config.toml
n_experts = 256
experts_per_token = 4
router_z_loss = 0.001
norm_eps = 1e-05
dataset = "wikipedia_en"
Below are experts of layer 4 (counted from 0) of a mixture-of-experts language model. Rows are named router (the router's row for the expert), gate (a neuron's input weights, with its number), up (a neuron's input weights, with its number) and show model dimensions 0-159. Each number is 500 + 25 x the weight over its row's rms, rounded and kept within 0 to 999. Numbers have three digits each.
After each expert's rows: "gets" lists some tokens that make up at least twice as much of what it gets as of all text. This comes from a sample of Wikipedia text that the model never trained on. Tokens count by the router's weight.

# expert 196
router:482557557504501478492521459482515502475532488507510508502509508493498502499502509492517513469494446492468471476514491538502506473509513465467458474542516484518519500501567498512519526471484511558484525540474513515510494459479530506494454458492452519499476525510483458483531526508500488497446484498540481488483519487511527507466459536488469489482499497551503525515431531519530500531516474463515535524480478509508510489519486489466486468570482536515482488508515496513493508513512513
gate1:497440484482533455444500455478556535468511492516481518500501507484536523504496479525505488437494446425472476491477490499509494515470511512492488507514523486494515499491458528525519530509496514547505480524500504519547517475485505478499496491504482459503471501508505461501493532505478446520493467478460503499504488528495535489466487480496492484481495466508486534505466498497548514499530491535446494480491499523528501544495485499524459523494482511465443508544519466462468499484514490
up1:539489440513506443478478485495562492487559507505506523500558481508512501498498464480496493497507481544474521483494504516481473494497528498514479522519513530497518484449470512526499505492518500491520471480479467487500492492488502564501525541510480475474505500505492482500505426498499494434498473504529482467482464508490476538451507470453527464520525483490484537479494520528532505516499481470512486524540484460513502510461492464525513528553463503476501493526521501525465497523501473
gets: " |", " =", "=", " |  |", ") |", " |  |  |"

# expert 222
router:496551551456521471485511456483507511490532454504491497487526535484506525461493524492515520455507455472485463460531481515508533486498519483468465484505495479541504511461488494545525537470457504494495538500473508503523486468482507479479470454503488531523483494509489479451529507499527517541467469478538470508455542489541502527474498524470471499480495489523548521507493511533521536516533474501524513495488474541520488484528501479491465473499487546522476474516480523497480483524517485
gate0:473518478479520491512488502453478507514462480519498526516478500459507544499513497488535481477461456482504466490500467506492564514533511478503479517526429493486504475509500488460519486530453487502506466520481521496519514536477516502478498494476493510495481507516500518556505514484531492522521536489513467553477465483478484504523446529466499497475460517490487532463459523511521485522519483514465522508500525509499495490472465496482481415527527526464474518521518459499473531518481537
up0:507511490462564490528505467479509508508513515495505502502522458522501506488516470515482518489470440481502530518462473446455560488497510487532456524484487472522514509529469523503519435528517502514530502491518511490507507514503508501492473493485504496509502498514509503523519493501525494558532487508455493548539500500495482443532512518525529506494477531493477518484483511524540459501518473522438555484517529510478486502465472532504504472501479520452460522544506480483540536483486521
gets: " of the", " the", " The", " in the", ", the", "The"

# expert 221
router:499521531473528513475528480481519544486522497528476540472538531566508506479461507461530516456526489483476477452509483538505525488514518488464497453518523493514522522468495465563519500476479446537490507541495536537531523494495547502466467489479471506511468505500487471485515525448516481515460482466526482503486498474483526526503476525473477502456496501521519510515456500514502515511533491474510525518491474491526471493506491493472490479542476503526459477522476481530485469508520495
gate0:514508484487500534466518500427496490485524483515523501502510547472524506456475533501509508469490502474461484481500497498538520479526543490443465459534514483540519539505495546541510523517480503499468539506514570506534492489492507470505494508470464528503471546497517504483487524469508489486437477467505484505492531491502515530464453504513502532500485519504509534496467498521533520510516485465523567523479460527514505460500512495483483473508460502535489483497485535514516514493528482
up0:468503520472515453479482492566483495525535507482482484464460513515484512487500527478489519533517509475519526515525492530492518497519460525521507544496514482467520434480495472506468510494531486504504494523465497508508508459517506466467474464520534492509478493511472469489509512530495472525542497506491510549520504487479534492508486496511442479472448499546564476548533564481465502481482472512477517512500513487524492517539487527501521497470530547529468482491464465510483496492494495
gets: ")", "\"", "}", "is", "]", "s"

# expert 160
router:487548535481490489500545497458517515490504488502490530477514528505491528484482545438525532472518460508489508480514465493548498479514491469485495498549508489544511536496503460520523514490466464491480537524462514512525510484467515491483462481491476502529452534515491497497488531499495450505460497452512499517481507459491534518510488528477492536486494449521528507525443503554506504502535489470536540507509493529499475471508491458479499477550494530509514488513433482507491498514490502
gate0:479478552503514487499464464518489503485486462512467516485493499508476523469489450508538549568525486495482474482536485496465516529509529511521486473490450492474500521502442482473544499529533495534519484518513505532534472489476498505485451482499499489429443494538499492501513506455489499477493479463498500536473498494507514512541494492510462486499478512528524528580494544501521498517468505551478508525505499490504495480492506504555522479541493488485500495523509507495509466485508518
up0:495483505517485493520504476515489490485474521508496492521515545500496502505486573531524531511493484498518472499486531482446508531486504479502500499467520488472500502512487538504542464516513536506518486508520508507521474504512497504499465497509488509391500521510519493490511495462512527448486491555462519471464499506534500495507429498489474461490504507507513522516485542463583474522503508519486472517511487455510526529497503525517501486520491416511486514467524506528504482512492527
gets: "\n", "- ", ")", ") | ", "- P", "); "

# expert 59
router:469522539472529491496529470476519526470530499531478533470508540483509528474470518474519531482509481475481476458529469512518517481525524496477475474513535482523534521464512482519527516514477497539483496531487518516514503465487528497476480488469478529520475532535477454483514531478504488525480475488531471529497522463451531529492485538480467529483486483535524522535483477527506538524526480470533531522480462511529480467533516490489476470531479527528483473519468499526477471515525451
gate0:490531513482575502481515482480500534494493463523482518454494493506505513466472490484545522478529488490496472456545485522499520505534522483452467452528492459509504488483540453491535534485478471524472487560489499508506519497487521493473494481475500509532473530529490466464515538504513498490487497491528486537501547487490480515469493511492507501474467476521527527495462492536506486497495485484524502498494480483506470464504546538468440453528498533525461469496479542512469466507504490
up0:499477528464514517549526496509475522505475470499542471491474493479490515454478503493493516513487477505529516474515539433467525501494467541474495485506490495520466506516529490467496478553500496480474491518557539470496498509525474503525505540528522449496486550475541477469508508526496540523521525515509525510501502511505483508488505480506547486499531528479506487473480523475513476467498528512548490550501506500459516470507550557488473508513513508438508497465486487505522484440483508
gets: "| ", " |", "|", " It", " to", " as a"

# expert 14
router:478515521480533486478519477498516518503527481544478541472532524478526520472481509466520528481520471486468481460518474510509524481534520502489483488539510465506530536487507494547530521515466476523474514537471540517526524455490519478490472501471478513512478516519470465498509512469535486529467453475527471515477521470484530524463492517471497511447472487541526509515487460522512532526535480481529518517479477515531479481548529485473476469540489517538488468526464485512478511529531486
gate0:496504506488452511492525452494514521486533471553487532468508540502514507489491514484516558487486475505495509414527497506500512464512505495484484507524491498496536519494466506506513501524477481509470505508492540497515552520467533481466481498485483507487467530525467495460524536475509507487485486472497478508497489467481513535502509506460486530535476501510562528549478484498527534488532517525529516502503488495480491426493526498504474491565473505493485442527474518517465491525543483
up0:517495483502437527490464464508471512521491459545510505453525500515486485502499477489503520541467466521505535489501525501481504492503463560504507540473488507486530488523452524487507512511532467496482434505483515524483519522516494524462507521497523455487483492506492496466488497502463505501526523524490476488478482515518517471525525452467518507493523481496536520492484483479548519459531542536542498514508512517442500470534515505501540490525523457433538469473522488505490512521522518
gets: "2", "3", "1", "7", "5", "ear"

# expert 214
router:473522532482531497493531479484526517483547462520481536487511539496521513465491524475526528473507486469486477476512477514523547464523526503464490474523539468524533534482502498533523517518478502538457497524481524540528522489484539469466474474467479531515479523523474473476529532476522479517472477482528483527475528462498529518470496541492499522487480469526537537547471478527507532499516482475518511507468467515522485477534509496497464486525464533526468471520470498498478511526531481
gate1:472532526503543489495508465492496534500510477536497509472535514495541511486442540470525528485528498487480483495501471479521525497521507493475482461521525477481520477472500506502513512504481484512488492558504528508520534504496543479492505469471483520511492545535471469472496477458521526495487473483488460533480519480482470547483513534480534528496455526517532523496501480531519525535501470493485538491452483509550438472504492485495475492500460510549455446494468478477488493522526485
up1:512502486475483523472528512488527488454478491482448517475489516518524521494537491467520512497529513482503513474526489561519484465514547492488497521496527467535521550495500470494499525470468486535506549514452528523515493485485493509482456518496475501525467483521487459492510520507516441497473491492528507487473508485546559490495464495474457495468525453524506504519481525464543517460531516470532491515528492515460516490525525466478485488527527503464535529515499524542462474482494497
gets: ".", " was", "-", "S", "s.", ")."

# expert 62
router:479518544484526483493552487481514511454529463526476540485487524520538514475488526471508523486508482482455501449507470495507518444512527510483472487519522484527555532489503486520521523507480506516471503531482529541525508487486522499491476491471480500530457526530484471478506528473523470509488466469525481510481519435506511536476478521480481530507498514524522523525496486527508512509527468490558530523486445491545466472523533482490502482544470516523500463523469487534485476519506495
gate0:473503519486503491497523470467524525501503447543487506493527543506519507491470511461531504484511481490507476516519483522502539493523524462488487471510502464505468497486540465498545550488477469517467491529473536532521497463480520488477462484467490513541491523536488473485536503462533487508479501504519475531489535472479504512490493524498454492456476446540525544492479508545524541501508493483515514488458487536527459492510494484506447475495475509501476483523466511454469486527549486
up0:497457535503489488500470487436489475524493520477478519477460516479492474483496550532532472497510501549487510517489527492470493489485507548491491489427544494474502515480485500534496541526480545469473446488512528503495487515477500456463487467517548543518498486480512527492523500483450549511506522494503495498539535546513465474518530497526490548483542503480503509498507499469505472453493513498543507519511505528479491529498480506508490495487526477496490479501533490456505527462468532
gets: ".", "–", "-", ":", "% | ", "; "

# expert 158
router:471533510498533481501518468476520542471531485539498521465516542505531507479479522481526520473503478492479475473528474523495508481523509495476483480520539463529509538473510493533508524510477468508474504516476509526510505480484523475489466508474488526518474522512457469470533519482542476524477454471531466533504531461497527532492483545475491513475471475523518511523478464500530512518529477492536532541466466514523460461529531469463501478536470526528496477515471480525488517540529476
gate0:485526491489501463486501491513528477473481504515468504498502491546504499496491467463524540529477527504446518503507495546489508515548554531444457506492471508498513520501467473526520496484527484508514497516528549508514560506523523484507473470456486506494487506518497485497501536459502507501462529492492446463491567493507480542521500507497522521486533494519489509519489530482475479461521444493493566470509481513527483491473521486511464498506499493548448498511493530547483460503501502
up0:531497503498452519472494513510521519524526480501530472505479519504528495492520497505499500487494480518458519489496434520495504498525463486477544495514499510477495507507481534466499545478509505509507424515511511487517478474533497493491516507485495455538530515531503543473499462434517486499464468518470532497508501500430517535428484507478504513512504510493482556474451491510533448491520507507473491483485506498544512461538487548512501508505496443490511491511547518478472477501515501
gets: "2", "T", "F", "- C", " | T", ", T"

# expert 211
router:481517530479514542483528478461530530487521488527463525470510531555525525489468526477533537465519480477476468477519476516514526467529515490483480467520520474522520517465515485527528515508464483530467522529476530521514516486487534466482475484481479526522472521522470469478515528476524483515474470475523471528490528462488524527484490525477487515472475484521519523533480501532528530519536471486541527525464471536524470469526502480473480466523484515531475488522472496528504487526527469
gate0:475519529499512499503519463455533486452526481520476526467553531495510510458456517478531541499503486492468497495484484474534531469530513518437460492515503484518511531470536473502506522508519511501524516504506500499514510500461527459463497490487470496521488536542517490503486527470512477487500448495506490543491528490463501508481528515485509511473471512542523507529468522523514543503509435497487495523464462472506439446491518462494485505530469528514494484532482522541489479480505482
up0:500492532499468527503510510471493470493502461507500513506523499551471475545478500510546531512523509496515540519465495470464524480531499534429479549468477504493471508482522505473498514530499513455517482499529493467460524540498495440510528490489511489515516499514506521519475502527523524448515482471481506516539501518508479499481522514504538480509440542499478487516482508539513527516499475536474474520494534450495497448447497435533493507538483497511482508478503497540499478500484496
gets: " The", " He", " This", " as a", " that", ")"

# expert 163
router:485524538494529471494532477470537522462538478525475528480527533475516538472472525475527535495494486466460481469523480528503517482525537489471478480518544476525532513475521473509525522481472492522481498530483524518528518488485539483467469474476469536522480520526472460492525526475518487508481472473521461519480508453482515546493498545474479519455478497527531525534484500519514511522514481474525522523478464507523463476518522483490482462525474523518483474523481482526478465505522465
gate0:492521516486469530488504480481496541491516495509473500488508521498527534489501529485490531459535511510473488461528493471532545499521501468486486479546501489580518525449499485524524492488505445518493510504489547513493507499485557451485506492478505514511519520505445476479525484483517521500486480479509465533471521461511519519489481509523473509508488469511512506505504490504526520542517465481515561499447451520505508457484531481445497470525486524500468491508466527549509481532534481
up0:478542497477571492491523515456504489497498520520474504498512491522495515464529502486512481489451504479566485517542511536473524488523513519531483484482536485493489495514498461493527522528457517490526506477473522496524534479493472493458473498485506487529425501524493493492490531473499511499502476543464462503532523495512501508501538508469480513491489509523481513533495479519520523479518497447481539508530529482496501532498533490483530485532497435548503500503452503448457495452505466
gets: "ow", " or", "ack", " for", " &", "ak"

# expert 146
router:477537525483520508491534480466513536478538500530467515484540526489520524469474527478529525488512480477493460470523476528492520462529524492492476487545501465505521521483521458519524538520464504515472491516479520520508539472469525489475476476472465533525463526523469470466499521478535499522473475484521459538504537464476529528472469531490482521482485473529527533512472474521523521527532481487515558516489482522509480477511490482486475462540493510527472475513492464496496478521504464
gate0:457511531492519470503521500494513504451497482511451506489546511485516538442484564488525510461501459483492503493507477516527530487511528516490520494531511491503518550471555467508540513527496463507486508531495499498506539484528528508479466501473469513490476510544487454470479558497492508487491498498481500524514524451479539512458479540495502500499488490510535502528474467543527521483526479477518539489446467554503474493524530508477499469497480492495480486506475489510504468537493460
up0:470508527525477454523501517502474514489481486483457473514508486475486530465507553504508503475496489498500512520476511530527535533512495533533555511511482513480517517497556494472531495552531470487489470503492452441467541502536504518497487518514502505443506485511526468472468536550490532469501521541469494527534518474474522499460493528539507494502516498491529499536487472526499507468487516480495530464464502534499498514526540521500517496470489451488490507464518476505535485528473460
gets: " |", " |  |", " | B", " South", ", B", ","

# expert 233
router:481505527494512521457523451486520505472500500505474528472570517492531499466486511489538508487490473480457487466506464508503514495507537455497483492514488463544514507501493486521505518511494505528489507501449502512511530485501508482468489480498483499498473495524492458475519521481513461509489456464535477557504567481490518515459443532450466504491463505523529527532467532510525508542509489461508528514450446506529500493513483473489493488496509520519487453521477518483497460533505474
gate0:488509524498500507504562487510465559488491503514536503432443506495469516528531497487540469505511492507490528474507507492552499474497433494507495506508466407483536467506499500463486486507486509484469502498487485528506513499501497497469449500481508498492477494512540513496494529514528495523520547510451483512496517500526488501521476516509494537491486497503531516553492494490500514492524504517545466504479496535521528516592519515469484458514495528500540512489496504505474526511477504
up0:502489482492521508487493485505555461490501496482453492542553559505525511532532474529483486498471530476494484495489490511498505503492523529510509514502507479540498504499491518525477532505509502515486514508515495531507539496519510509527492503517492436538499497511511474483543511511509490505506471457541448471516547527515498530524488515458477476472445508509551525499458486476494469520495481409449497507497467510490459507434486499491503523500483529508479481517509513521500468494486557
gets: ",", " and", ", and", " of", "),", "s,"

# expert 147
router:456536528489525516493523478468526521472524484515473527476511524538522526487487543473522522473499484486474483476517471518528523466529533478472466478537526491526529519472514493530538507508474487524483517523479518513537493492485545476485459470481481527514470515524467458486511531466529489523476461483524475531500515482509529527475481530479483533485481476518541520509480472516527533515534488471527529541467455528542485469527498486479478475520485530528477470517466495518458506529509484
gate0:472517523480506467486523494453520498472538484514463532466533550464505514490471470485527518477496504482467475492543482486496488495516498467469485485517501477508538530476523474516522535489473467518484516524482534515531518505496509508476524474465455503529451531525486462488510502470517482534487475457548484539484496468469520523476498507491493520494453477523502534539473481514504541525547485471518506514481488509507475474544502499471450488523470541526460476517464491534469501470507478
up0:511492492528533492496477500494499499520469469481509530515488470527553545460527555498499524502494491527513515492502522489490482459498508445466494508517537459456471508544499481494462498518501495513487473489480538471488528514497513501471448521507504560499563471499484552528495545500514509470479502527497486491546502518533460495497514507478534493466480502481490505485474534515523508454481481453502510500530491506439476495466546552534503512506513493481488504521500486491476512552535500
gets: "| ", " his", "- ", " The", " new", " former"

# expert 58
router:479538522493537494463528485487510514490517456545480525471521544505530511463490524497522527490521492466505457467536482494496513491519524483483453468529502469541535518488512474550524521509452484519481505520488531526539517503502521472466464501476465511498469535516479467476509515484518469522475459493502475512472502471468522553492474537463514516479470487541527532531473473523521526503513481481514525533501458503504487489504527490479504462554496512522504468518456471508488519517529476
gate0:456531499480488515509510461431514502498522485523470527489539507487496516491462493465514505484519481491500498481517498500504533484545526511443514507520495496504516494487511503515525544504486488526456507531498488474527521504465543483481446467470476524523467519523485475476511500475524500505484518491524477525444531503529485527524484510472476504497500487520548542534459526554499538496527471455521548534517460532526474507504507492471472474504466504519488463538470514485506472551519480
up0:487505490493485478513521500479484424571511482495482471513502464532507495537497472526487459515508548501493549520466567436482502514504517545487555529494492520465500488523472510532475491529519522498473482488490463448534485519490503520505475506508484478476495506490512510515477512514486500494496505518493517508463477522494471496562515482506511520507519510474536497521522501526494473463460506499523536517525492480461541501475531546512497519477520480490543502497467533450534520488481509
gets: "1", "2", ", ", "; ", ": ", "ard"

# expert 40
router:471522548475519488514522473468528505476545493523478524478524526499526530489481534485536546481509477483481477453526472513525527453522516513479478483530511469521542508500530469506511524520472514535479485533462541544529544491480534492477484481462449507516489516517465487482511518473521491507492468482514473512480524469488527529510482539471460518470497495536524509530486517522517521509520481483535522515488471495529472481513530465480492464532487515542468465524483492497473452528521483
gate0:467522544487498510497511492474490532497496495517476505428522520513509536481508499490549516485541502497463474474534523540543555497492500444467478471494483456508471502485527487489536494485484470512485544507468515509552511485523490468492467482432467501509482503520472510509526542471528472518477501493494470506462532504526484527494499522489518492480446492546523494520480495546541538550536453491521525500478485526501496483522513501500492480510470526504489502520461473529489506501501486
up0:446498546505486542556476516480473486521444518479477456478525483542487550521556477517564481529499529515500472537518542548507539481490507475480507526488501488490478498467493488471523463522511496484513537483487510512519513511534475470535505501438429495529498516508505530511497513490494504486507522511513493524469491519514503509527497509492511504522457509518503459552494521483517505552507468519465519492514511500486504508485508493526508509506471512493501524488494482542486452493445506
gets: ".", " St", "ri", "et", " West", " company"

# expert 100
router:488533518465511505465528497469536543475533496504481523486546523514518524470483504485533515485504451481460467494523451518520527481504535502493463488522499445546529540487508504534515523490487513551489495537457527513535538497473523472480483492486471522545497499522487494504526526469509467531486508458519484516464528484527551553472493518493484509463496463504517505523500526509508527487521475489524507518440465505527495495520518497483482486527510526499455496531499533540508475494525478
gate1:506520480534487481541476491518500491457527488503479506489467458508536530525480483487483500522503495526479529503494519499464508492498498508504548501466502551468489500500513434491494505533499508477484501539523531516487523511498477515470480476511505495513496492495485521547475509507493567483486484515543520481540508494488471498563534533493447487542508518519503488570478488520475475488475504511500515542512502485498477436480571508508500523540505507512483480511509482468537568469476499
up1:494508515509456493576507501505426462514521511510509526495512535487534523476515543485525504514493519475560500469495454469491469456479494483480453509511518504507545464504544512501508533474486504482528491504488489500468444493457507511485484501488517495487477519501502472483488503492505457508479490524532517492510524452498512506526494517440522538520499524505480532469519473503505542528513510484560503499522489481506503500465482475524500493513488490492554467452500441529476476512498477
gets: ".", "s.", ").", "\".", "es.", "a."

# expert 152
router:468526525475525458490532480479521504479530481517481533470511531487511526473475535461524516483512489487475476490537475513501524481522510472492459485535523489530533521478525492498537525516491473520479521516471521529542501482482546472464482476476481536508473528519470482469523521463533490532496472476511464514487518474469530534479484531479468520491466491527524533530482456520515516506521485463525535516477471509530467475529513490489479459527479532537492466524470476538464501522520465
gate0:522507516489514470491516468437522503473489462521473546480532496532521478468482502449533548499538472487490508479539502505514531476518528471494490487540508483470508546511513508486505531513482485525509500540481535518529521487491505493504466495493451472516473523512464510507527531483497508507473480471501498533498480486483503529498496528485505520506484519508509540508459518542504561472518459499530533522465448488529503472521489475504490472522511555517466434527444492505495511538493485
up0:465494485506507440535509517535488543493517504507486520506501452517540490502485536559483457507480465515523542514529510474527532525506535490505537532479466496449495495494532511504488507513514487460496549472532498493501520513482488447555482510492520523484445502508457493476536509510494486466505448523456471511526513513482460484455503507528502482488482509508475495483500523501514496500492508492417500518488516475519473503516463520489557523510486474505507498495509531490533495540500465
gets: "| ", "|", " |", "|  |", "'s", "| S"

# expert 118
router:477528537480542498474527479476519532469532464527469524481523541528510523485473522476526518476513480490475475478526470521524513467521526505487481478528536481519520524486515492520521528515479472526477500526489526523530514480481527461478468480463469540529487513516476469486525535470531479526477471478523473535482523464504521543481492522480496531464465485531526515526464460530508526509528465473520514512474475522538490472529523496456482463535474528515483481523475506526471504525530488
gate1:501551507487525534480534482475518495477516464536476517476508526513541509481503508488535525482517481474476482477524483523505539463510538471457481468541506476514513511470523470516540509541465497522481482523502503516540506516459527485478464505468474528510469537534486466452507525482533481536461458485507477539489563481501517518488501509457502508499492476539525515520490501523505530507551491474505546509486470518504466498507540472477480473517466521532488455511470503506478499518521479
up1:489503479450497501517508459510521514501540529511487519476478512423500473494391480490541512472469488497476537515522499522524492521512502506528495488458508480514464511491522495446532493535496492506512499508473539515495510484486500486521513467509495539462481525499479503505510500501502496483534522483483499480489571480466507528512516513484478550463481478531500495532520448483498497539504511508504508490441510489519486529502452467544491474485463524500485504517491480464503471495470471
gets: ".", " is", "s.", " con", " com", " comp"

# expert 156
router:473529528485506494478527482481519520495519498527459518471534521504523532487481539460520535486536475475485486485518461517522540467518522524486451484514526475512514513485525475524526528494483489521459502527480524522509529493484523463474454484472482543528467532539484480489505526482518465529472464474530465526487496464530516525479479544473492528479474493528547533541467497532508520517508470488526546522478474514524487489518529483473477468535493511530485463528479492523481497526513470
gate0:511519482456513506495528479496554523473556486520502532487453520487507525486489514458531506473491458496488497479501458498497537477517504474499492512535507460509506494448500495501512551453499504517498560550491522510502551483491507500491488464452484571551463520543466479479497495495524459489505481456505489504467496462486511503484504503493488517492448520504553542533509504505469503537523489491519526489474477534536480488528481503497501486523498496519481500517478522520501532533535500
up0:487470494493530497502478489523474494542491533487498481512468485489473519534498502516517486519497505551467505525445493448443517520488485478524569529502460539526508486490523532484492482510511527503517499489504461494474496512466497546533504444505530503505485506484491510491491451529474492469518505487514492466533500458482442512522528505502517529512456583478499502508524510484466494520488503503482523501516513547501496505496464491533517518503519449445504495490503524463512563495515501
gets: "′", "% |", " |  | ", " |  |", " ass", " —; —;"

# expert 132
router:469525545500532507496502479482518510495517505524466533488534524471535520485474546471531515482543473468466489479531465477482542480518504491482502474500498484506514502468522457513536537471487498516469521549490529521527516494471527475478460487474475534513479519511483480480500532476534486526449486474525473537468524473508524529486486532448481525480469480530528517551463533523507525508513482490512510526491467504525471491522503488487506485531473512527477491520469502514508421502523481
gate1:493535504486527451485510480464539513438515483525479517495494542479507503436491524484527529483481468489480497476531491521535475436512516516479491475510520466521490484478538512527506512483496496527478516517486514527532496461472536489456487487489476514536479511530485421482506494463506528517484476465516476513470515480508511543482487501455462496439502471532536507525495534489522487502535480446534519534499481530544479481506498500481472498542498520518524479504500492507489501507523494
up1:476489494514487520479499496493526520533515530498510520474491451535456532537459493463525505524517494530508498500501490533499507555504511469491518492524478502498512519499470434449538459481504482489495496498529487538473511521518536514482490479481491517484525508499515516496532505475478459463509510533539500489549515523483507481518514509468512510525506521501471510503460470529496510499457519524479469469488511492482505472500515458468451480457538533545451514499513417529466484544501483
gets: "\n", " –", ";", " and", " |  |", "ind"

# expert 89
router:478530522474521468493537482471514518460526478537482522475520519498516517479473530478533525471508481477484481468523476522504512473534525491480470481513528479525520519481512469538520523538475491541482504533487525509531515483486523498462466493477478523524465518527460471493514526472529480513474471485521472535492522474490533540495493534474495540467470484526526526529476474531526531526517475464521528518493464522529466465528506476466475464530479530536488465537460490534494500517521487
gate0:491522528492547503485522465480515519489518467513470529463529524488521516450488525481496542484533473477485483476501481520523530461514534479492479470519508485537521521470491521527518510480464496496461502515460543527512499480472527495485509495474482516495468529533489485474517507483520482499504496476523472531476523481491497533475483554461477537494479470532520522497495481554508534505526484450521522535469471536531503507506508443470480457520472549520459464531490519498496485537521471
up0:483484469494527500521517510529539512511491507512518530520517536510508486501504570525520466460477525516485503483481446469482488526504504545475510514513496478516487483503503499528507489523527500455498460499507499453513488527519507473491504490505485483489507524480437517506502493460523479544504466512528515496514499471448463521512570494488554515464488513465500476501505487496502453496434535507479515492479484506505475504507561549478530514505476466557503465492464490465473510478476519
gets: " Mar", " C", "et", " B", " Le", " on"

# expert 168
router:471525528484536501481520477468522528484527485530478533478515533488516521486478525480530531485527471485470477473526468521535510464522536517485464477529517480526512533466516496514536536514471480532468509536487523517509513485490533480466472472463468514529483525522473463476514515475534489529469474480522469521470514463494522524489484534477489537479488481536527524520484466524514522521516466475528528518480474514522471455530524483475479476534470533529485468527469481532488479511538482
gate0:488543537471499498485548457487529511486524441520489543483526543490520526471471531472516517455507498478475456463524463496522519475548544469481462484512510470524533514472510496541534518505468510499467507511495528496516490466500524485497483484486469497495478533517482499473519519460540466526488477507519489523493506459490538529496478523472499529455483483520532513506479491513524542514533487479553511525486496504511480480519501521489470461537501496498511457515462489542480494520498457
up0:478469512516547515464492503473519490498485481521451495519478498501497512483460498504500459491566508513518489522516510507523502497484457504481501493487502460522512525476529509518497533422530491528518493517484461514479469482472520500489484493458489497524475526515489482503532468524482519522470579485543506504500511489535523526502507458461421475472520485538525529538497509536505511542494487498483518499509446501495503513453554472458491507509514494512458517487518502483492467530512500
gets: " I", " It", " un", "pl", "I", " o"

# expert 104
router:462528535494514451494531486467529514470511486516486544476523513448500535487497532466528529469516485468458492482523470518507520456513523481466462480526520481524512509494523491520516528500480479529460534521482516528513495474473530490477486498464466528517475533515468488493503534467533482519458487488534476518490521478478518507488471524457461519489497466524516524512476479526510535527517476469532529512463479544519477481514527478497468472536473513524483460528476469523475471525518474
gate0:497553486478514468504538465482504537457514490541487537449519520500536517466462530474501506472516461462500467444517491502512509493529508481469480477482513483524515522489517487533515526486483482525483498508490529507529505489473520476479459487475491507523447509504479471464508534481525471516484460495504459547497515468488502525485464538507503511466476495508527542521455498522540532495517483514535544527473465470523472464514493492502516479550477502510488469543467512490468509513524486
up0:496508517490534491479452470527492495487549501477516533557490517508492472531518470468519541461472495509474539558487466519493534501507482526486510507502487482512513501531481498487533508512481457512520471499548505508476513465525499492490488480480513512502541498515466467492511482474534496526507442482529532490509531480527484489508542499486484506509501506542507465509536525415458452430508456467511468501543509501513505497522517500503478510506511503498516460484474502538531526476485489
gets: "|", " of", "| ", " n", "\n", "-"

# expert 223
router:470533520486534489478528481478534528481527489540467537486527532502526526485472534472515521475507475486456490474527481509502526471523532492482483487523538481530541527475526481540532522516464458530488523519475521526525515479474536492479471474470472514534465522529475483469509518474522480520478479456531474514498517466471518534476505536482495519463470477530521531526494515531525521522527462469520529523496464507520464478527522484488470475523482515524487480523472480527477481524522483
gate0:489534512499526525515475477471497548463520507524497501493529511496543488443428538468527494483513474493498483456518508481531507499550503489468488460535449494542501502465503466523533501496491484514492491521478543501515547477500504469474474527486503505522501548534518492502501553473515495503484487507506472520508528447507509530479494535476485506497450521514518495499481479492514488456490487496522534520456459516528467504454492485505485501521458534520492482501466499547528542523519493
up0:536475509527472461495520507488492474500513473499489513472474549491480543459479503534499528499563472493489477497565510541503518498498503479471469496505514518457482541477506515484487522532491456513505503523501511518514512504500506527527511465472497548491472501487454509460534528554520530493498516469497472512521473530490508506568473514486497485508471482507544498518486482506483507484490515457527466486493516467499460477543479482471499478512503524471481490522464487458497521512469422
gets: "ig", "ov", "il", " pl", " final", "ord"

# expert 41
router:507527534477519533504526481473519516434517490541482533468503525456514507464489507486524508486524503474485473458541503499509540493498513508466479459541501485506502503462495504567537542448460480515486488498464543545525495471481515500487471513498501499506498551539471497466547511485504458491513468514489495520506530451509506504518506521496498566498490483490504550549500467516543510503513469470521513553522469496502495473490492516470472491535491508526476482510497519505520502498519495
gate0:527501526508486516484510521469514501461466493569498514461519533492549501455463474504509505524483460468494448496503477490504516489520507510451437483507509492500518511543534483489508498543517480491494513499520517494538486495493533526488464478493491504490488513535487520487513492490506543522505511473542495527464542511491563497486490510507487501505458469510452520495476514528571498456511522454498505486482509490495455478488483507510462506493518508564542470489449503487523526512483473
up0:535490504560496518517502503510457504511504551526486518487539511453529500503477480497513490540505501518502469510521505442461495528507502536505457470540488470483514506510479513526491475520522462477520469485486479547489464498467499524471499512518506499477496565515454529469508512496499494477500476505504528534504543482430481496510506498490477529515463494494520439485509507482517512512505529467486515489467515472442504485463449532477458521535509493540504491480489499493498558494502470
gets: " K", " B", " S", " M", " T", " H"